config.toml
hidden_size = 256
d_expert = 96
d_shared_expert = 128
normalize_top_k = true
routed_scale = 2.5
balance_bias = false
router_z_loss = 0.0001
init_std_router = 0.0323
lr_router = 0.00151
norm = "rmsnorm"
tie_word_embeddings = false
optimizer = "soap_variant"
batch_tokens = 131072
train_tokens = 536200000
Below are experts of layer 6 (counted from 0) of a mixture-of-experts language model. Rows are named router (the router's row for the expert), gate (a neuron's input weights, with its number), up (a neuron's input weights, with its number), down (a neuron's output weights, with its number) and show model dimensions 0-127. Each number is 50 + 10 x the weight over its row's rms, rounded and kept within 0 to 99.
Before each expert's rows: "mostly gets" lists some tokens that are sent to it at least half of the time; "comes before" lists some tokens at least twice as common just after its tokens as in all text. This comes from a sample of Wikipedia text that the model never trained on. Tokens count by the router's weight.

# expert 3
mostly gets: " University", " League", ".\n\n", "\".", "==", " Championship"
comes before: ",", " The", " of", " in", ".\n\n", " and"
router:45 55 56 65 57 45 41 41 53 44 59 44 58 51 64 44 50 60 46 54 45 57 40 60 60 37 55 48 40 39 55 50 34 49 42 47 50 44 82 59 42 39 60 51 56 65 66 56 53 47 33 47 54 55 61 38 46 32 53 51 44 35 46 36 50 51 48 50 51 43 56 53 46 55 59 50 49 52 47 42 61 43 44 49 53 48 46 60 51 55 44 54 47 48 56 55 31 38 42 36 47 54 32 44 52 59 40 46 61 56 65 53 57 32 43 44 34 71 47 44 50 46 36 45 48 51 52 41
gate0:48 57 48 35 36 48 66 58 49 44 42 52 56 49 48 49 71 70 48 55 60 45 47 49 53 49 63 59 64 59 51 51 51 49 31 60 49 40 49 37 49 64 34 35 37 54 58 55 47 46 50 41 53 60 35 59 36 41 44 46 60 43 57 29 43 55 40 35 48 55 54 74 62 55 30 48 56 27 54 57 44 46 75 55 35 70 60 42 33 61 45 60 50 42 52 43 55 45 48 54 46 40 52 50 51 66 51 43 36 38 58 64 40 22 55 33 50 52 32 55 51 58 52 53 67 80 45 70
up0:55 53 54 57 41 41 34 54 51 39 57 45 37 49 39 40 34 38 63 49 44 71 55 51 39 43 42 41 43 50 53 48 38 57 64 28 42 48 44 61 57 34 63 51 55 45 43 52 49 53 51 52 39 54 65 63 57 48 44 50 46 41 35 63 62 64 47 55 64 58 36 37 38 53 47 65 44 73 50 55 64 62 43 42 57 26 48 51 51 13 65 42 55 40 41 59 50 51 54 43 60 37 31 66 45 42 49 59 66 59 45 34 48 59 48 65 62 45 69 41 36 44 52 56 38 39 48 35
down0:46 49 54 52 47 50 37 58 39 36 77 46 50 52 27 41 16 50 53 46 54 62 56 40 30 48 51 66 47 49 40 49 51 51 53 60 44 63 41 67 62 45 52 48 34 46 33 45 56 61 56 53 49 38 50 65 42 50 61 58 59 52 34 42 33 55 53 43 51 51 52 34 57 47 46 57 49 59 47 45 47 50 54 58 47 37 39 60 57 33 36 46 60 50 54 76 56 40 61 53 60 65 51 64 53 41 44 59 52 48 46 66 44 67 52 36 48 38 51 59 46 43 59 54 22 54 46 43

# expert 17
mostly gets: "201", "198", "199", "202", "197", "200"
comes before: " ", " |", "1", "3", "2", "0"
router:48 55 53 47 58 46 69 29 48 47 50 65 53 50 42 49 34 48 55 52 50 75 39 50 83 61 52 45 54 42 53 43 56 39 46 49 55 40 65 49 47 37 62 40 59 51 56 65 46 51 57 57 47 71 56 45 39 39 79 55 51 71 49 54 58 51 26 49 44 43 54 54 31 46 46 53 49 48 47 25 53 52 57 51 56 53 61 48 51 60 51 56 56 46 55 49 51 57 40 42 59 47 31 48 57 37 38 51 50 44 61 69 49 53 51 34 35 60 58 39 50 53 51 55 28 39 61 40
gate0:61 63 58 35 51 48 59 44 53 55 46 51 45 36 63 45 62 50 61 41 52 47 61 24 52 56 46 49 42 45 51 49 47 40 41 56 57 45 52 48 52 43 60 49 64 51 45 59 59 36 49 42 47 62 36 49 53 72 34 68 47 57 31 60 63 60 38 48 51 61 71 59 49 43 55 42 47 57 52 41 46 59 53 46 58 52 58 45 36 56 50 45 41 66 68 62 55 54 25 46 67 45 36 49 50 65 51 62 47 34 44 48 40 39 50 51 73 31 40 41 40 49 53 46 28 69 55 43
up0:42 45 57 53 40 38 43 51 58 49 49 74 30 68 36 48 43 49 53 57 50 43 38 65 46 49 55 53 51 60 55 57 48 52 45 51 59 61 50 36 53 68 34 49 46 51 55 43 39 59 53 71 45 48 77 63 41 34 66 32 48 44 49 54 64 53 59 40 65 52 43 43 46 54 44 54 37 48 52 53 40 53 51 58 59 51 41 55 62 65 38 60 55 43 35 54 51 40 68 40 39 55 53 61 51 38 46 25 45 77 50 44 56 49 56 54 50 74 57 52 52 55 35 56 70 41 54 54
down0:39 53 55 45 50 54 59 52 35 44 47 59 52 61 47 69 45 71 41 56 45 69 45 48 63 52 40 46 38 47 67 45 53 39 39 51 48 37 50 64 52 31 54 50 47 62 45 47 63 59 41 60 48 28 63 49 62 23 67 50 50 46 41 46 43 51 43 59 39 21 43 51 34 40 58 48 52 34 30 53 49 59 57 41 50 38 54 55 50 51 46 31 47 62 55 43 63 50 43 40 36 38 62 49 58 46 35 40 40 62 40 48 59 59 50 50 49 45 52 50 46 53 45 51 54 60 53 58

# expert 5
mostly gets: ".\n\n", "==", "===", "==\n", " |\n\n", " |\n"
comes before: "|", " |", "-", "==\n", "==", ":"
router:38 42 44 47 49 43 40 42 59 29 57 64 45 31 52 56 55 61 53 59 48 44 32 61 64 60 43 43 26 54 39 42 53 55 50 55 74 49 59 58 57 43 47 32 52 72 55 57 46 54 42 65 47 55 35 44 52 46 74 61 26 50 49 56 52 59 40 66 66 36 59 51 46 47 65 53 57 47 38 29 39 59 65 46 46 56 58 44 60 39 45 55 54 27 57 60 51 58 58 43 65 50 58 53 62 52 38 58 47 49 65 61 47 52 51 41 53 40 58 37 57 52 39 52 44 53 65 60
gate0:51 42 45 55 56 39 59 57 41 67 29 53 50 52 44 45 50 58 61 54 59 45 32 64 53 67 53 61 62 62 50 44 54 58 68 44 64 55 47 68 63 46 55 54 41 56 58 48 59 53 55 40 52 45 68 62 71 66 66 55 65 55 36 52 51 59 47 58 47 40 63 42 50 40 50 57 32 58 46 47 51 55 77 40 39 46 67 39 51 56 42 45 43 40 41 52 58 62 33 36 46 58 62 47 36 46 33 53 42 62 45 50 50 60 46 63 43 43 59 61 40 53 54 62 50 55 55 67
up0:54 49 52 67 52 33 65 48 54 49 47 49 39 51 69 50 48 80 52 55 49 55 29 56 49 49 51 61 65 33 62 35 45 60 69 42 61 43 64 52 48 48 47 42 49 38 51 35 57 61 41 46 46 41 44 47 50 54 63 57 72 67 29 62 64 23 49 43 77 38 57 61 48 34 43 58 26 48 48 46 45 70 49 44 50 50 62 42 42 50 44 55 50 52 54 68 50 39 45 43 54 57 53 55 68 55 49 44 61 46 58 69 33 53 54 44 53 68 51 59 53 54 68 58 54 40 31 58
down0:47 56 58 65 64 40 35 50 54 47 52 37 55 56 59 52 47 43 54 54 56 53 49 41 61 52 35 61 50 35 57 58 40 42 58 63 41 53 44 46 29 52 55 66 58 49 41 37 56 42 73 55 28 50 73 53 48 60 51 48 59 46 43 53 36 40 49 46 37 51 51 45 53 43 49 45 40 48 71 53 50 52 23 62 74 46 54 40 62 51 64 55 50 45 61 47 52 65 43 49 46 50 41 44 56 53 28 49 56 33 36 38 44 47 59 37 38 43 26 58 50 63 47 65 50 62 56 46

# expert 23
mostly gets: " Award", " album", " Yes", " JPL", "ology", " Music"
comes before: " |", ",", " (", ")", ".", " and"
router:40 53 52 56 62 32 39 53 66 40 63 39 41 45 54 57 52 47 57 52 54 52 49 55 75 47 54 38 31 49 50 46 62 52 54 44 45 31 74 58 39 46 56 44 54 62 61 46 48 35 57 43 38 61 49 62 21 35 47 46 42 48 37 44 54 51 45 50 43 34 56 40 44 39 51 49 37 51 38 53 51 42 55 42 46 36 56 49 46 46 53 45 51 51 48 69 41 43 43 43 44 51 58 42 61 53 37 47 70 57 56 52 51 48 60 48 50 60 51 50 44 51 36 58 39 47 41 49
gate0:30 34 40 57 53 58 53 49 67 53 38 44 60 38 47 52 60 61 57 49 49 51 65 52 65 33 60 52 49 67 49 51 70 46 41 63 46 40 52 46 45 46 57 55 38 60 55 50 29 47 57 52 55 60 60 48 55 54 49 48 68 62 28 44 49 52 40 57 55 56 65 55 40 47 48 42 46 64 48 35 52 53 27 47 57 39 35 38 59 47 39 46 40 36 49 62 59 63 52 40 49 39 55 59 50 40 40 48 56 45 55 57 42 56 48 52 45 40 55 51 52 41 74 44 45 52 61 64
up0:55 43 34 37 42 50 50 57 56 67 66 40 46 72 51 57 51 46 55 53 57 71 43 58 54 57 38 51 60 65 45 57 61 55 38 49 62 38 62 47 42 69 53 41 57 47 35 69 44 47 49 58 57 66 32 53 60 47 43 40 72 52 37 42 49 50 48 64 62 60 61 51 49 51 60 61 60 53 65 48 54 45 31 42 56 39 33 46 57 49 46 37 63 48 49 61 44 71 49 54 39 61 58 51 38 59 57 59 48 46 50 36 35 39 46 59 70 44 67 45 66 33 63 44 57 57 54 52
down0:37 36 55 59 53 55 45 43 63 37 43 38 54 44 59 58 44 54 40 38 69 43 44 55 35 22 55 48 43 61 56 48 43 51 60 63 44 44 44 40 50 57 50 48 55 59 43 28 52 50 53 39 54 44 55 41 47 57 54 69 57 41 47 61 40 41 38 60 43 57 53 42 64 47 56 36 42 56 51 31 60 57 36 48 48 44 66 43 61 35 50 56 56 47 44 17 41 49 53 59 49 47 51 49 45 52 67 43 71 40 62 34 69 52 59 41 47 49 48 41 50 53 59 67 34 48 55 66

# expert 12
mostly gets: " —;", "=", "===", "====", " Women's", "'\n"
comes before: " ", "-", "|", " The", " University", " —"
router:42 43 55 57 57 48 38 43 59 42 54 67 44 65 51 55 42 43 60 56 39 60 75 65 47 43 49 49 32 39 51 43 41 33 51 42 55 43 65 59 40 32 62 47 43 78 59 48 49 52 63 57 45 45 40 46 49 27 68 61 48 61 45 45 62 40 35 55 44 53 44 45 46 62 44 48 33 51 36 37 47 44 48 66 52 45 57 46 50 47 47 36 55 41 82 47 40 49 49 47 59 60 40 45 72 44 45 60 38 60 53 50 57 55 57 59 27 61 59 28 42 44 39 30 38 53 36 44
gate0:55 58 50 48 38 42 34 60 58 57 46 56 55 34 53 54 49 34 39 53 39 52 64 58 35 51 47 63 40 69 58 62 67 30 43 40 48 59 41 46 52 68 60 40 51 40 63 31 67 50 49 46 37 47 49 64 49 46 49 47 46 51 40 43 62 48 44 50 65 47 47 56 55 42 57 54 48 55 44 45 48 62 55 60 43 45 39 53 54 53 51 52 49 56 49 55 44 55 47 49 71 58 53 55 58 34 64 61 52 34 50 44 67 64 57 55 48 58 51 80 46 37 51 35 28 72 31 51
up0:48 46 50 46 52 40 55 56 53 54 53 46 43 50 61 38 38 49 43 67 63 33 44 52 51 41 54 50 67 56 62 60 27 34 45 55 61 63 20 63 57 48 53 26 57 38 44 46 49 41 50 46 62 49 53 53 39 49 49 50 68 61 59 79 68 52 43 39 66 58 58 46 42 43 41 49 54 58 45 68 62 65 32 57 51 68 38 34 51 64 64 47 49 52 55 64 34 35 47 72 60 32 49 50 52 60 51 49 59 40 40 60 50 65 43 58 38 59 44 38 53 52 53 48 50 61 51 50
down0:49 36 49 63 46 58 34 53 56 57 52 44 49 44 41 38 50 33 47 57 63 63 50 40 61 59 52 42 41 47 53 57 60 63 58 55 32 58 44 34 52 46 41 42 47 39 51 58 65 53 44 50 43 57 53 51 57 85 49 48 49 32 43 63 69 56 59 76 55 55 41 55 66 49 46 70 63 65 29 42 70 59 49 39 53 57 56 57 45 54 59 48 40 35 48 44 52 43 58 54 53 51 65 50 38 46 37 35 62 66 57 50 42 49 51 32 50 52 57 69 52 41 52 49 48 67 57 48

# expert 21
mostly gets: "°", "′", "°N", " −", " ft", "″N"
comes before: " ", ".", " |", "–", "0", "1"
router:52 60 53 59 51 52 45 42 50 51 61 54 49 63 43 50 46 49 45 57 47 56 53 65 56 46 50 48 53 39 61 52 51 48 37 45 39 36 52 49 50 38 47 63 50 44 45 29 52 27 54 44 46 46 54 44 48 43 76 59 44 53 40 50 58 69 45 31 47 36 59 57 40 41 46 43 42 61 51 45 40 57 57 44 63 59 67 41 70 55 44 33 67 40 67 49 31 51 32 48 56 53 42 41 57 47 29 41 34 64 59 58 46 48 54 49 47 66 49 33 42 57 49 46 47 65 41 45
gate0:42 57 43 42 47 57 53 49 41 52 40 43 33 53 56 49 53 52 55 52 42 59 38 43 51 40 62 36 74 60 76 56 53 42 52 40 41 43 52 40 47 19 47 45 45 52 32 46 39 54 59 35 47 41 57 44 63 59 60 70 52 61 53 48 47 50 59 31 62 34 68 47 45 51 54 37 70 51 68 63 58 39 71 43 58 38 39 39 45 54 62 56 49 23 46 41 35 53 43 47 50 52 42 37 46 48 55 57 43 51 41 48 53 77 64 56 36 43 48 37 42 38 55 42 44 38 49 47
up0:68 45 72 40 47 34 57 61 46 59 63 56 63 44 52 41 44 47 62 57 55 64 53 36 54 49 28 44 45 47 39 58 50 52 46 53 50 62 43 50 55 72 53 53 61 63 49 49 33 36 65 56 73 55 22 55 40 41 50 48 37 52 47 51 46 46 68 76 51 49 49 52 47 34 64 58 39 58 59 52 55 47 32 46 42 54 49 40 54 54 45 51 48 55 47 43 54 69 67 59 51 39 63 47 74 55 62 33 35 50 56 44 51 36 49 57 33 45 53 45 36 58 34 33 58 61 35 62
down0:54 53 57 46 70 57 46 56 48 51 52 33 36 46 57 60 42 48 48 37 55 41 49 47 38 42 46 47 45 43 32 35 52 47 42 45 48 40 46 54 56 37 47 53 51 55 45 42 37 52 60 47 48 56 53 39 46 40 59 54 63 31 44 42 39 46 69 46 62 62 49 33 38 61 47 60 38 65 40 46 35 71 47 60 56 37 41 48 58 42 63 46 50 59 50 72 64 33 56 36 41 52 25 51 54 29 37 43 46 69 55 64 54 58 53 49 63 59 57 53 57 47 49 49 58 59 39 48